python train.py --n_layer=9 --experts_per_token=2 --d_shared_expert=0 --router_score="softmax" --normalize_top_k=true --balance_bias=true --lr_router=0.000895 --vocab_size=8192 --norm="rmsnorm" --norm_eps=1e-06 --beta1=0.9 --seq_len=256 --steps=3254 --dataset="wikipedia_en"
Below are experts of layer 6 (counted from 0) of a mixture-of-experts language model. Rows are named router (the router's row for the expert), gate (a neuron's input weights, with its number), up (a neuron's input weights, with its number) and show model dimensions 0-127. Each number is 128 + 24 x the weight over its row's rms, rounded and kept within 0 to 255.
Before each expert's rows: "gets" lists some tokens that make up at least twice as much of what it gets as of all text. This comes from a sample of Wikipedia text that the model never trained on. Tokens count by the router's weight.

# expert 14
gets: " (", "{", "/", "(", "–", "\\"
router [135 139  96 159 161 139 142 126 152 101  88 138 117 124 148 101 116  99 102  70 165 133  77 106 139 132 116 128 150 135 138 119 139 127 122 163 170 128 142 180 144 131 171 156  67 115  99 130 120 160 130 104 141 117 158 110 116 103 101  91 123 142 119 144 121 149 111 122 111 116 129  62 121 130 127 129 116 124  91 110 155  77 134 164 122 124 134  97 151 132 123 130 120 102 128 111 112 130 140 155 119  86 103 117 140 101 178 173 124 136 120 144 130 103 134  95 112 116 138 170 101 139 140 136 111 170  75 157]
gate0 [155 124  89 163 110 129 135 130 142  98 141 126 138 100 143 147 148 134 132  84 174 144 126  93 131  78 127 153 117 143 118 129 141 144 100  98 134 132  59 121 173 108 147 184 165 156 167 125 132 137  93 135 109 152 165 152 106 120 129 143 148  97 126 106 114 152 119 107 149 122 124 148 166 166 133 151 135 152 155 120 130 158 104 117 105 129 129 119 111 156 120 129 104  62 147 106  99 111 110 106 136 162 142  83 117  76  86 134 119 163 111 138 105 123 128 100 156  86 150 150 151 142 131 115 114 140 120 135]
up0 [117 131  96 182 120  92 139 150 176 143 112 153 128 122 150 149 164 105 149 166 132 123 139 133 140 109  72  94 137 118 157 110 109  76 107 183 129 124 171 131 100 127  68  69 125 122 152 124  95 128 151 135 158 153 121 143 131 127 120 158 115 112 119 153 142 155 139 164 119 118 115 106 175 156 110 149 120 146 121 137 114  83 102 131  90 117 105 139 179 108 129 140 121  82 139 121 153 135 118 117 139 114 103 143 109 141 155 155 120 145 115 133  79 156 110 100 108 111 133 156  98 134 108 119 145 123 146 146]
gate1 [137 135 114 116 139  78 137 121 158  87 152 122 108 103 134 131 107 156 148 116  69 164  92 183  81 110 148 131 127  98 117 120 166 130 113 145 150 139 160 120 104 143 154 113 112 107 112 141 108  88 110 126 121  97 112  83 107 110 129 121 171 165 119 103 159 114 169 129 165 101  65  93 154 127 138 148 154 145 136  87 158 116 142 175 115 137 149 130  96 133 120 128 140 136 160 122  66 147 134 164 115 146 140 129 116 138 124 147 151 121 151 124  90 123 120 139 129 113 151 124 147 119 161 113 142 157 134 153]
up1 [148 113  88 127  85 151  89 176 121 149 111  86 135 183  97 166 131 140 159 160 128 142 114 168 158 126 137 113 104 102 164 134 105 104 100 126 128 125 128 143  62 102 143 133 172 129  98 148 138 103 125 158 129 121 157 130 174 112 122  87 145 145 136 106 163 117 122 134 131 151 144  88 125 117 155 161 135 149 159 178  99  97 109 135 113  92 108  95  85 136 124 108 121 148 123 146 114 122 112 147 113 138 154 126 144  97 119 141 145 133 154  76 126 148 127 108 129 137  84  98 139 154 115 133 126 159 132 121]
gate2 [ 52 143 148 141 100 142 120 145 131 140 121 138 134 136 122 121 129 151 139 100 167  99 127 160 126 121 157 111 150 139 150  95 147 108 133 177 175 123 147 121 120 126  91 133 155 166 115 155 116 139  90 119 116 156 123  94  78 104 145 113 104 156 121  94 183 151 104 121 147 138 133 148 104 110  71 128 139 125 136  98 180  98 160 154 131 141 135 108 111 109 146 144 108  72 153  86 114 153 157 140 121  93 122 142 141 104 140 133 141 151 128 102 160 122 132 148 108 105 102 130  99 101 135 154 102 152 111 156]
up2 [178  84 123 133 106 164  98 122 103 143 163 108 130 164 103 163 110 109  89 140 121 167 122  84 140 148 145 112 102 111 101 134 129 128  96 129 139 120 159 109 122 105 140 122 123 133 151 129 117  86 128 127 147  85 117 111 134 145 153 122 117  68  78 113 132 101  96 159 131 164  93 160 131 145 116 133 181 132 131 120 121 118 133 153 141 164  96 108 121 112 134 160 114 116 144 153  94 131 142 144 168 119  95 130 101 100 154 128 133  89 145 114 151 117 140 136 126 163 159 175 128 163 127 187 123 164 111 107]
gate3 [123 140 129 141 124 138 128 151 134 167  76 143  56 123 132 143 106 132  82  93 129 123 135 111 147 129 109 136  75 109  88 112 107 113 131 160 142 141 137 160  81 147 125 139 142 143 134 122 143  94 137 160 140  85 177 106 124 123 123 126 109 125 117 136 110 124 108 133 127 133  86 147 137 112 144 148 171 151 129 115 142 121 144 129 179 127 158 141 125 161 131  58 130 134  96 127 154 115 139 177  99 112 121 133 141 137 165 139 109  95 105 134 105 153 141 110 130 127 114 153  77 201 143 166 126 139 117 115]
up3 [112 134 178 171 115  82 113 140 145 116 108 116 148 131 156 110 100 160 124 112 146 130 115 176 116 118 125 149 109 140 128 123 113 141 114  93 128 128 111 130 125  97 136 144 139 175 144  92 107 126 132 159 145 144 172 136  96 104  95 112 133 140 161 108  94  89 132 134  91  86 130 114 145 131 101 109 107 131 102 103 118 111 113 149 138 128 131  97 131 147 151 125 161 139 161 176 155 198 115 113 121 129 146  73 129 117 156 109 113 150 122 113 128 144 171 149 198 118 145 116 141 128 139 130 122  66  89 136]
gate4 [ 89 144  70 118 148 152 125 108 158 162  83 100 162 130 154  81 104 122 163  78 127 179 126 117  70 127 122 150 112 103  92 166 150 127 167 149 126  94 136 170 161 118 146 116 123 161 100 150 151 112 129 111 131 135 153 107 135 127 142 123 128 122 104 155 112 139  90 171 109 130 114 115 129 140 132 128 126 122 124 124 134 158 123 106 126  66 135 152 107 166 117 159 110 111 142 129  82 107 149 105  93 166 114 155 152  95 150 158 136 133 121 136 104 134 113 157 121 135 150 158 118 163 136 106 118 134 131 108]
up4 [136  84 103 145  93 157 100 123 165 120  97 119 127 165 103 160 102 157 152 151 148 130 134  97 141 100 131  73 103 107 147 126 152 143 106 107 167 108 135 138 134 174  95 158 106 101 165 103 143 129 139 128 127 151 126 129 127  71 129 152 133 159 115 145 122 109 119 153 149 130  90  83 108  93 108 173 119 135 101 111 133 102 170  95 147 139 147 120 130 148 159 139 108 133 131 148 114 133 116 158 117 131 141 109 142 121 147 164 127 130  97 149  99  98 168 122 158  81 145 138 107  91 151 102 160 149 103 169]
gate5 [116 119 121 150  91  97 134 130 105 128 143 148 113 145 113 128 141 130 103 138 142 122 191 116 143 116 153 140 161 161 134 178 103 153 177 147 129 132 174 140 148 150 145  91 133 125  89 133 114 122 127 134 141 127 125 118 122 155 108 100 124 137 133  92 159 125  98  93  93 144 134  83 126 102  96 111 171 126 148 139 139 163 146  88 126  95 145 105 121  94 130 111 133 120 135  94 189 122 110  82 108  78 152 126 161  86 102 138 138 133 114 142 139 139 138 124 155 115 166 106  83 121 164 135 163  92 113 161]
up5 [137 134 109 117 172 115 133 109 101 132 128 100  84 137 200 133 134 148 157 126 118 144 142 142 104 124 112  96 122 135 127 132 115 142 112 158 174  91 152 102 107 120 154 144 101 165 162  88 113 133 160 109 140 115 106 104  98 112 115 119 105 132 120 146 115 135  85 105 143 133 104 142 140 134 145 129 106 132 145  95 190 112 128 121 138 135 141 108 110 145 134 127 160  85 118  86 166 161 112 149 111 166 169 106 119 129 113 111 153 125 139 121 131 146 121 113 128 129 134 207 134  80 124 154 181  85 109 117]
gate6 [ 86 124 152 146 101 164 125 136 128 136 158  99 161 114 154 129 110 102 140 126 126 110  98 135 126 120 173 140 135 127 139 146  97 122 126 169 131 164 141 142 114 135 117 149  95 126 114 118 113 102 103  89  94 163 126  82 153 150 101 129 112 129 147 156 105 137 102 118 120 118 139 134 164 158 176 145 191 102 135 106 127 133 138  82 172 126 164 138 172 114  93 126 122 106  95 122 127 111 156 135 155 130 135 161 144 110 159 160 129 106 143 127 138  91 118  78 119 128 102  52 150 145 126  90  98 123 142 145]
up6 [171 135 104 111 163 135 149 124 106 136 123 139 149 125 139 114 132 105 126 112 138 153 131 137 173 110 117 109 100 171 129 180 135 145 120 121 149 162 116 123 166 127 130 118  92 134 120 177 140 111 216 143 136 118 166 109 109 124 100 119 117  78 108  92 134  73 177 133 100  96 103 113 131 132 125 103 112 126 166 102  97 125 128 129 137  96 113 130 117 134 138 109 106 171 150 149 136  98  99 140  89 104 100 103 143 146 138 123 104 148 122 171 152 145  96 143 160 107 158 152 100 135 103 132 123 109 117 163]
gate7 [141 119 120 172 116 124  95 166 131 140 103  92 143 140 102 149 116  94 110  97 146 141  94  86 130 111 147  81 109 127 139 138 132 133 124 127 153 136 156 142 147 136  95 110 147 154 134 170 111 164 115 115 120 149 145 102 139 122 119 134 156 167 148 100 148  86  80 147 169 123 122 112 106 139 157 126 105 127 141 131 147 122 167 129 123 127  97 111 137 126 183 144 133  85 122 127  87 149 132 146 106 117 117  72 119  99 156 155 157 132 145 107  99 152 158 109  85  70 165 152 192 112 127 124 121 132 139 131]
up7 [ 93 134  86 121 159 126 123  89 143 109  95 124 107 136 131  99 126 142 168 129 108 117 146 145 190 117 103 165 148 127 130 174 113 155 121  87  79 115 109 168 127 140  93 149 138 129 160 160 159 112 137 122 126  96 149 137 120  91  92  84 137 158 143 149 104 109 125 137 154 154 142 118 133 146 155 115 113 128 129 147 187 153 118 127  73 148  94 138 108 149 140 109 133 122 151 132 142 124 134  87 111 139 158 148 157  99 124 101 149 102 149 170 156 115  98  90 147 132 131 133 138 135 121 103  66 135 110 125]
gate8 [ 76 145 149 145 127 102  99 138 136 131 129 126 130 121 100 119 118 154 113  88 134 140 123  78 129 138 153 100 123 108 124 152 102  93 126 152 170  86 145 154 101 155 114 123 101 135 147 128  84 103 115 143 148  63 174 131 158 143 112 110 146 115 160 128 130 113 158 117 113 168 127  87 105 151 135 136 137 131 123 136 156 125 126 173 127 151 140 155 143 166 143 110 109  79 151 129 130 146 160 122 116 170  88 115 125 141 139 109 167 161 133 134  87 148  90 105 158 143 107 107 126 175 111  92 165 137 128  89]
up8 [113 134 109 141 117 148 108 126 105 149 108 102  80 151 151 164  76 110 124 167  96 105 151 119 110 153 129 104 159 106 125 131 110 105 148 160 152 183  94 119 128 168 124 127 128 133 144 100  97 125 109 130 136  82  97  87 101 125 121 150 154 128 163 137 165 104 122 161 143 120 136 163 166 132 141 129  93  92  92 125 157 185  90 102 116 138 105 140 178 112 151 142 103 108  93 133 108 138 143  76 165 158 110 149 136 119 127 129 127 103 116 152 135 149 155 132 121 130 147 149  95 136 149 155 146 134 112 114]
gate9 [ 97 156 142 120 127 130 162  83 179 114 140 103 103 152 117  89 117 136 104 105 135 144 143 140 115 154 169 176 105  91 141 180 116  91 129 108 122 139 128 122 119 140 128 115 142 145 137 162 120 111 141 149 149 111 119 148 169 135 114 103 121 130 140 118 162 114 101 157 136 182  86 117 116 175 126 104 126 159 147 103 106 134 169 153 133 139 149 117 147  67 129  99 106 124 133  95  93 138 143 124  95  97 124 110 101  97 113  76 156 117 155 137 163 131 130 160 101 151 166 109 111  98 134 160 114 141 138 102]
up9 [114 119 135 125 115 111 155 173 102 129 115 158  81 109 136 175 121 125 122 136 101 126 129 124 122 145 168 118 111  96 151  97 100  99 102 137 133 118 121 145 121 134  67  94 122 103 129 142 144  86 133 139 173 175 140 130 159 140 111 143  81 180  87 142 112 114 118 161 150 130 112 154 164 163 112 138 135 130 149  92 121 169 117 156 108 118 136 137 123 117 105 156  98 119 130 113 134 119 154  96 177 129 172 116 113 146  93 170  95 138 149 121 159 115 111 127 138 127 111  82 191 132 122 111 139 128 137 102]
gate10 [166 116 101 132 127 144 123 115  98 121 133 111 150 137 111 135 137 119 164  88 159 111 132 134 104 156  69 119 110  73 107 138 163 137 132 132 142 105 141 134  84 154 128 106 103  91  90  95 147 119 139 131 143 122 163 115 127 148 177 108  80 145 151 157 167 104 126 120 113  96  82 101 107 158 138 135 147  88 117 127 135 111 123 162 123 159 120 114 144 157 141 151 124 145 151 165 117 147 143  84 132 127  72 158 119 124 121 136 157 145 140 159 156 110 159  98 136 109 142 140 178 134 114 140  73 140 159 119]
up10 [164 128 128  97 164 116 148 116  80 125 177  84 124 109 199 130  96 117 156 131 170 136 144 126 165 108 122 129 120 132 149 121 105 130 143 139 160 160 125 124 156 120 161 134 130 113 128  88 182 133 113 170 148  89 119 145 146 115 151 173 121 129 125 136  90 127 141 117 133 124 105 108 135  98 129 141 119 107 124 101 121  97 156 142 135 112 130  97 162 122 101  94 122 132 150 160 121 149 131  94 164 131  84 118 117 122 151 111 128 125 118 135 126 127 102  96 109  46 151  93 129 150 148 112 130 118 179 120]
gate11 [145 160 133 110 166 134 152 163 150 118  71 114 133 137 111 122 122 147  82  93 151  70 112 143 138 154 147 155 105 157 146 153 139 103  96 116 138 139 146 133 155 100 160 103 151 147 124 169 110 117 118 148  88 127 147 101 154 108 116  88 128 153 151 105 168 157 108 174 172 126 134 130  85 104 144  90 108 113 143 149 165 131 137 111 132 101 130 140 137 130 122 132 124 136 121 108  86 141  85 111 110 133 110 144 135 136 113 162 123 109 160  82 121 154 157  78 128 128 159 127 116 152 139  92 137 139  98  88]
up11 [107 148 148 135 154 101 118 177 141 131 151 153 107  96 133 168 153 138 159 139 147 116 131 125 161 140 171 154 146 192 136 187 129 141 101 112 114  91 152 146 140 139 117 125 118  96 137 150 109 114  94 154  93  92  91 146 168  95 163 138 135 110 102  80  83 116  99 133 118 135 115 113 101 116  99 165 139 101 144 109 104 116  87 136  80 110 112 136 128 151 123 134 140 136 158  88 115 139 123 140  92 138 128 150 134 128 110 140  94  89 182 121 124 133 153 139  91 121  96 116 146 148 119 142 134 129 145 147]
gate12 [148 117 116 173 149 164 131 105 108 153 127 145 154  98 108  83  94 118  94 134 133 128 134 117 140 108 126 149 120 129 126 143 122 154 118 109 153 109  59 144 135 119 136 121 109  88 121 128  59 172 103 107 127 125 157 125 109 176  75  88 156 164 170 129 171  90 144 126 102 150 148 111 144 125 134  98 125  98 155 114 120 145 174 141 126 116 175  72 154 120  95 153 115 151 130 111 122 135 126 122 159 131 121 122 108 100 164 153 139 124 105 138 136 133 114 143 127 143 149 158 135 106 124 129 115 114 138 177]
up12 [100 152 166 123 173  99 135  78  96 155 129 114 125 115 117 158 135 149 118 169 106 138 157 131 134 143 108 113 166 130 112 111 112 123 112 101  95 143 127 119 126 149 184 106 143 115 113 156 131 132 121 128 141 159  97 109 150 175 101 134 189 134 153  83 160 110 158 138 113 154 104 197 158 138 135 123  89 129 119 116 114 110 142 128 147 105 115 127 138 139 154  84 107 120 108 132 139 156 111 126 117 124  51 142 110 147  87 100 118 111 152 123  93 151 145 147 144  99 116 122  98 147  97 127 139 144 155 118]
gate13 [128 116 168 120 140  90 124 147  88 119  77  96  86 125 189 123 109 110 131 120 123 139 132 157 159 128 105 107 141 114 123 156 131 128 140 160 179 119 126 156 154 138  93 132  70 116 126 165 135 148 155 135 164 149 117  95 114 114 115 118 144  90 108 123 124 118 122 159 100 137 130 150 170 140 114 149 119 126  80 106 115  99 112 133  96 189 104 140 126 107 126 135  76 118 117 145 111 121 134 114 177 123 111 125 115 132 180  95 118 117 148 152 115 174 142 150 154 152 158 141  94 146 124 137 137 101 152 105]
up13 [130 123 149 113 129 121 160 139 135 127 126 122 107 153 133 146 121 135 137 139 123 153  93 123 128  88 100  96 182 137 116 135  82 122 126 110 153 116 167 147 173 104 119 115 127 110 154  97 116 179 132 148 191  68 110 112 114 106  97 114  77 123 132 116 101 153 104 109 167 125  99 110 128 139 131 159 129 127 106 140  63 140 147 140 121 110 150 130 137 137 135 135 145 133 151 123 184 155 120  80 121 134 169 126 111 102 154  79 149 171 115 140  85 166 123 126 138 114 125 164 146 118 136 114  96 129 149 144]
gate14 [121 127 120 137 129 125 141 104 110 153 105  85 144 111 147 172 113  92 103 116 196 136 138  91 153 139 114 162 147 121 207 106 122 138 133 130 123 157 112 154 137 138 131 150 155 106 155 139 103 146 103 131 105 132  97 106 137 157 160 132 124 130 106 103 129 170  90  93  85 135 157 125 140 180 126 106 157 123 112 149 155  66 138 121  92 140  92  84 131 134 147 133 123 120 126  96 105 137 159 124 146 125  91 144  88 119 111 117 157  92 151 151 134 137 153 129 131 121  85 107 122 139 175 119 126 148 123 124]
up14 [ 91 113 119 117 160 169 126 136 144 150 161  97 148 112 136  99 168 140  95  82 114 146 141 127 110  96 114 128 146 144  78 122 104 123 157 147 125 144 119  94 144 140 154 147  97  80 124 123 170 124  96 139 147 146 162 126 158 148 113 170 158  85  82 135 127 123 150 155 113 132 109 120 115 106 123 151 102  94 142 114 150  80 136 135 116 114 147 159 131  99 151 168 146 106 108 125 137 114  82 129  88 113 147 143 176 132 121 152  55 128 156 132 155 146 143 116 120 116 131 136 140 158 122 158 142 112  91 133]
gate15 [114 106 137 151 127 146 166 127  88 147  88 154 119 113 126 137 129 143 114 113  98 158  79 122 127 131 129 139 144 112 119 102 148 141 155 101 133 119 128 131 142 126 162 118 133 104 127 138  97  58 140 157 117 117 154 146 131  92 116 132 162 137  98 115 142  97 118 126 142  96 132 188 175 139 100 148 117 110 139 107 156 105 162 174 167  96 151 141 153 168 142 127 114 167  61 100 103 137 140 144 163 122  95 139 126 114 128 138 174  92 114 154 136 128 114 123 118 121  97  98 122 163 129 140 127 108  81 166]
up15 [126 149  96 148 118  88 118 143 119 146 119 130 112 131 127 124 120 120 126 175 127 138 132 152  85 132 179 103 100 148 119 131 149 133 186 136  95 116  98  74 159 155 117 121 154 150 125 102 132  97 145 110 129 163 134 118  95 152 126 131 112  91 133 156 132 101 128 167 145 127 150 137  90 118 144 129 187 152 120 135 122 143 153 184 113 137 135 122  87  96 103 141 138 138 149 105 129 158  75 144 103  49  97 167 133 122 161 104 119 142 152  94 120 136 118 118 140  87 128 126 150 139 111 103 128 158 142 126]
gate16 [139 137 104 112 152 152 137 148 114 120 131 111 109 114 139 140 132 175  91 125 135 162  88  97 122 136 166 128 151 159 134 114  94 143 136 139 168 134 182 145  85 179 110 114 128 117 158  98 142  99 164 135 105 117 104 117 132 135 139 115 127 141  85 116  91 117 151 142 131 107 175  91 117  86 176 172  97 147 111 114 157 161  97 147  82 131 101 127 100 172 100 127 148 116 125 134 150 112 144 125 150  92 116 127 144 133 106 154 136 131 114  89  98 139 120  82 116 105 159 163 127 121 146 143 120 169 125 101]
up16 [101 141 147 140 110  92  68 132 140 165 122 124 117 148 102 139 152 117 125 144 108  94 143 120 121 122 128 133  98 116 120 109 156 171 164 136  77 103 113 157  95 132 107 120 110  97 108 134 114 149 163 136 106 120 155 115 168 116 100 130  82  96 137 144 152 128 133 169 110 141 163 136 153 155 139 157 131  98 102 112 159 145 123 133 109 151 108 174 158 150 118 162  94  81 116 131 151 137 117 133 129 154  97  97 160  84 108 180 171 102  89 121 169 134 134 151 114 112 129 115 170 132 101 140 117 116 124 155]
gate17 [122 124 119 155 116 148 133 128 143 133 152  90  85 101 157  87 117 117 121 114 153 159 126  89 176  97 112 124 156 157  76 136 137  86  86 120 114 130 117 121 130 149 170 156 129 181 148 117 119 152  91 157 115 102 133 100 118 128 121 138 114 139 132 122 124 150 137 114 162  68 152 172 111 170  96 155 120 129 111 133 117  92 181  95 131 135 150 145 136 108  96 105 110 102  83 121 176 116 123 150 148 141 112 115 124 128 149 147 101 150 122 114 107 121  98 131 122 139 139 149 113 115 174 164 142 156 128 165]
up17 [ 78 123 150 132 154 128 131 143 126 107 118 126 135 154 133 162 136 149 132  66  52  78 137 165 101  83  66 140 116 120 120 143 146  91 117 125 132 141 137 139  90  83 127 162 121 121 114 129 110 147  93 166 153  92 131 117 131 161 144 140 192  92 115  95 131 141 131 109 169 127 141 140 128 139 153 140 160 126 105 146 111 161 135 139  98 108 141 126 117 135 145 149 111 165 118 149 113 129 146 126 109 121 123 109  91 129 107 197 127 111 147 130 145 147 128 132 152 126 172 115  90 127 131 125 136 120 138 130]
gate18 [ 79 119 119 127 177 112  80 166  91 145 156 136 106 107 115 120 135 150 121 102 113 152 111 134 112  97  89 132 106 136 118 140 105 147 110 114  86  96 137 116 165 132 160 160 139 122 122 130  89 144 162 141 142 146 182 104 117 108 105 112 131 133 127  76 177 129 156 122 122 141 179 141 167 126 126 156 133 136 129 115 119 147 154  98 162 148 167 140 139 132 109 100 170 131 123  90 150 130 116 145  86 108 135 126 120 108 138 128 164 126 167 134  90 126 144 100 106  91 105 102 158 112 132 144 145 175 129  96]
up18 [148 118  98 117 143 151 117 134 109 112 136  82 119 156 136 146 120 122  83 109 154 112 106 102 128  92 103  94 133 143 119 137 121 168 121 136  76 119 109 103 146 116 130 123 130 113 102 133 159 123 113 155 152 146 147 116 163 133 102 114 141 152 126 144 150 106 117 112  87 137 162 110 119 147 158 173 102 146 131 132  72 118 179 126 155 160 147  90 146 107 135 158 151 152 125 103 130 105 105 141 105  86 131 124 137  56 201 125 166 126 121 122 114 151 189  92 160 117 137 139 123 141 122 134 133 139 152 139]
gate19 [112 142  99 157 120 104 136 120 114 140 112 133 124 113 129 141 119 118 124 137 145 151 124 147 104 176 120 126 122 138 131 122 156 130  89 109 121 124 168 129 131 129 136 127 137  66 189 109  91 151 114  93 141 140 157 142 139 104 147 100 145 163 134 118 157 135 121 113 118 146  55 156 101 108 148 161 126  95 137 153  91 147 184 139 162 109 147  91 168 143 128 125 125 145 123 103 111 145  96 142 112 149 129 116 176 130 164 147 126 152  86 178 122 113 125 126 144  95 118 132 103  85 106 108 134 126 139  59]
up19 [169 127 131 101 150 124 120 134 179  78 135 181 132 143 110 162 114 140 103 116 125 186 104 140 124 150 144 156 110 142 120  94 121 134 101 173 107 128 118 114 122 156  99 118 119 101 127  82 123  90 163 150 112 159 128 149 140 140 129 158 130  98 100 150 144 136 126 121 114 161 116 164 134 126 115 142 134 110  85  80 111 135  82  93 109 122 128 145  95 168 144 148 109 122 120 142 142 116  91  84 153 148 123 114 103 138 166 113 152 120 112 121 206 134 104 112 130 151  89 131 130 134 134 101 136 140 167 129]
gate20 [124 123 100 142 124 174 112 115 124 143 119 158 153 122 163  95 119 131 143 141 148 131 122  93 134 108 116 124 113 197 162 158 169 144 116 140 119 117 116 137 109  87 145  90 161 114 134 127 175 128 107 140 149 143 141 119 126 117  91 116 164 173 139 118 133  94  97 110 144  85 148 146 116 130 104  98 118 127  81  89 165 147 154 103 134 132 122 176 145 153  99 116 155 139 130 161 132 150 122 168 113  96 118 116 121  96 147 112 123 152 133 161 111 130 104 101 115 164  86  89 145 137  62 150 124 135 109 107]
up20 [137 123 149 155 124 135  95 149 101 162 117  88 142 143 123  76  98 115 123 142 106 125 133 122 139 143  83 148 146 127 111 169 106 146 124 140 144 101 119 143 153 117 136 103 167 113 121 125 133 151 128  96  85 171 148 162 116 105 121  86 149 136 133 137  87  84 124 124  94 126 146  97 111 153 115 116 117 131 119 125 160 129 138 129 210 136 116 157 107 114 113 132 182 135 151 142 112 145 116 140 132 110 187  90 109 141 139 159 159 145 116 148  99 101 136  73 150 150 110 147  99 150  84 136 140 142  96 141]
gate21 [139 101 116 138 166 111 156  98 118 133  78 134 117  79 149 158 129 121 118 120 127 128 139 115 155 127 119 143 146 157 126 115 141 138 136 137 167 152 146  93 143 153 111 127 177 134 164  90 163 151 145 181 133 116 124 133 139 112 163 103 141 124 132 116 117 143 106 154 120 148 108 106 133 141 169 104 155 111 121 112  99 110 130 110 125 113 187 128 107 120 161 106  89 162 131 116 128 130 110 124  81 136 112 103 138 181 109 119 149 102  75 133 152  88 134 113 103  52 164 107 116 113 141 144  96 128 172 128]
up21 [154 141 152 116  82 144 105 164 108 146 129 153 102 113 109 109 111 123 145 161 133 143 129 165  82 164 115 169 115 158 130 132 162 122  98 114 151 120 120 154 118 107  89 155 103 100  99  84  96 139 179  88  83 156 128 161 103 111 104 105 100 149 129 149 135 102 102 115 135 100 102 121 161 159 141 134 145 141 132 121 160 139 137 131 140 149 111 117 128 127 138  85 136 113 105 146 136 140 112 151 122 136 132 137 167 129 118  74 152 132 138 143 127 145 147 128  92 109  88 140 120 136 133  73 164 141 138 199]
gate22 [159 150 149  82 131 118  99 129 117 111 117 129 130 150 124 141 155 116 145 143 123 132  92 140 160 147 125 169 128 120 148 183 141 118 134 130 149 120 129 142 153  70 172 139 111 132 141 185 122 138 127 110 120 143 128 100 116  87 116  71 147  76 174 160 129 131 100  85 134 124  72 105 119 134 132 113 151 147 108 147 128 104 169  85 132 127  96 143 173 116 115 107 101 113 154 127 110 108 135 129 166  98  77 128 149 119 129 117 146 131 136 118 144 112 142 167 177  88 152 151  94 120 105 139 118 126 138 130]
up22 [181 124 142 139 122 146 177 141 152 142 115 124 120 142 158 129 116  97 162  65 111 146 155 134  99  88 109 107 121 169 130 100 135 135 147 124 120 143 186 173 109 137 107 156 153 118  99 165  82  97 131 163  93 129 118 112 134  97 140 128  95 114 116 148 123 102 150 165 173 106 107 120 113 133 145 144 145 158 128 150 106 132 141 160 142  83  58 153 146 112 107 109 125 135  86 157  93 130 104 149 107 110 110 162 142 150 109 138 129 115 113 124  95 133 128  97 134 123 137 105 135 127 121 161 129 113 126 156]
gate23 [158 122 124 149 154 126 153 124 102 121 118 152 159  74 135 113 168  96  99 111 127 146 107 145 138 162 127 133 129 101 114  90 140 168 151 133 151 134  98 121 169 147 129 177 173 131 129 119 113 154 174 139 135 101 159 125 115  95 124 120 111 137 112 148  75 126 109  92 136 129 140  79 152  79 106 132 107 191  76 148 162 133 128 158 176 106 129 124 130 108 141 116  90 128 141 143  61 122 121 122 134 132 143 130  99 145 152 115 109 149 130 110  98 138 117 126 161 112 120 110 117 109 116 142 107 158 120 155]
up23 [181 136 100 125 109 151  97 125 131 124  88 118  74 144 189 121 138 160  94 119 146 143  93  71  98 136 123 124 127 152 174 132 125 149 111 180 180 138 158 135 123 152 134 100  85 136 119 163 142 134 143 131 128  86 141 135  92 140 142 119 153 117 103 149 100  88 143 120 116  96 151 129 108 128 144 106 120 103  92  79  93 143 128 105 124 142 131 133 149  79 116 125 120 169 141 121 117 136 150 146 163 105 158 118 174  93 139 142 137 134 145 157 135 120 122 135 119 133 154 102 120  92 156 141 127 150 123 117]
gate24 [165 156 117 138 134 160 132 152 128  99 136 140 129 180 131 136 134  99 122 111 137 171 141 123 138 109 119 133 124  83 179 149 123 153 129 139 125 125 160 128 135 125 107 153 142 109  62 108  91 154 148 128 137 157 133  89 101 126 129 169 144  97 111 127  77 110 119  94 123 161 102 117 130 146 114 121 156 115 107 113 147 127 157 126 151 118  95 113 139 139 116 108 149 115 178 118 141 136 132 132 106 113 142  87 186 126 161 160 141 186 102 176 111 128  94 114 116  98 125 118 110  95 132  89 141 139  77 103]
up24 [160 126 116 115 109 172 102 162 125  86 105 112 105 160 152 122 156 110 114 131 162 136 115 153  97 138 112 163 165 145  99 117 156 102 137 164  99 163 128 109 116 137  93  95  97 112 132  93 127  90 141  94 111 165 136 130 157 138 118 133 123 160  81 167 109  86 133 127 123 110 185 139 138 110 141 123 124 119 150  98 123 158 142 116 151 143 121 120 173 130 114 107 149 160 132 103 127 109 151 137 136  65 108 158 143 138 121  69 115 152 118 146 124 128 127 115 114 153 173 143 152 141 164 120 134 104  81 116]
gate25 [ 94 119 155 174 115 122 126 104 114 132 112 114 140 162  95  88 140 103 132 105 148 150 114 124  98 188 159 125 120 126 121 138 154 115 140 135 103 167 114 178 130 122 126 127 146 131  87 170 121  99  88 135 107 139  97 128 133 157 163 112 126 156 137 158 132 145 117 155 136 118  66 121 141 118 114 116 112 124 115 138 130 145 120 118 108 192  96 181 112 160 104  97 152 132 122 130 118 131  90  99  80  94 128 107 137 131 179 119 128 152 129 137 134 165  83 127 128 138 123 168 125 123  89 121 109 138 168 159]
up25 [111 108 161 108 118 124 152 109 121 133 146 136 161  90 140 127 151 136 138 136 176 149 138  79 135 130 112 145 109 146 167 101 178 157 134 121  92 129 135  92 132  99 128 129 110 151 139 160  96 118 123 159 113 153  95 137 132 146 106 141 137  97 111  81  96 125 157 137 104 181 131 156 101 108 106 146 141  80 172  90 175 109  70 133 135  98 131 149 119 159 115 142 138 136 128 130 131 144 160 134 123 174  92 126 138 125 106 172 104 128 145 145 109 124 141 129 112 119 150 130  74 101 126 100 120  93 170 113]
gate26 [107 116  97 106 116 151 107 128 118 151 131 132 157 162 148 113 133 134 114  67 147 155 117 140 137 120 161 134 129 159 103 153 120 138 121 145 133 152 129 162 155 159 148 141 133 102 108 122 128 152 147 140 158  90 147 144 107 146  98 137 140 114  99 115  96 122 115 112 112 102 156 159 137 111 115 121 122  67 115 152 189  94 121 128 125 128 147 150 113 153 154  86 127 113  91 160 124 129 138 114 111 160 110  96  93 165 150 139 136 125  74 175 109 127 112 171 136  98  78 172 122 168  74 136  98 134 122 120]
up26 [131 146 109 109 142 139 139 151 144 111 155 139 106 118 111 134 116 147 104 136 147 136 116 165 125 107 154 122 153 175 131  86 153 121 117 137 117 103 108 126 130 135 162 152 132 123 175 154 168 127 108 114  60 144 123 110 163  85 110 136 132 152 134 148 104 109 163 113 111 116 105 132 134 160 117  50 142 159 160 122  67 108 143 132 170 114  81 128 146 130 153 132 104  96 162 108 100 129 102 145 137 133 117 164 154 133 118 120 129 102 144 152  69 124 134 151 133  94  99 158 134 150 113  99 163 134 101 119]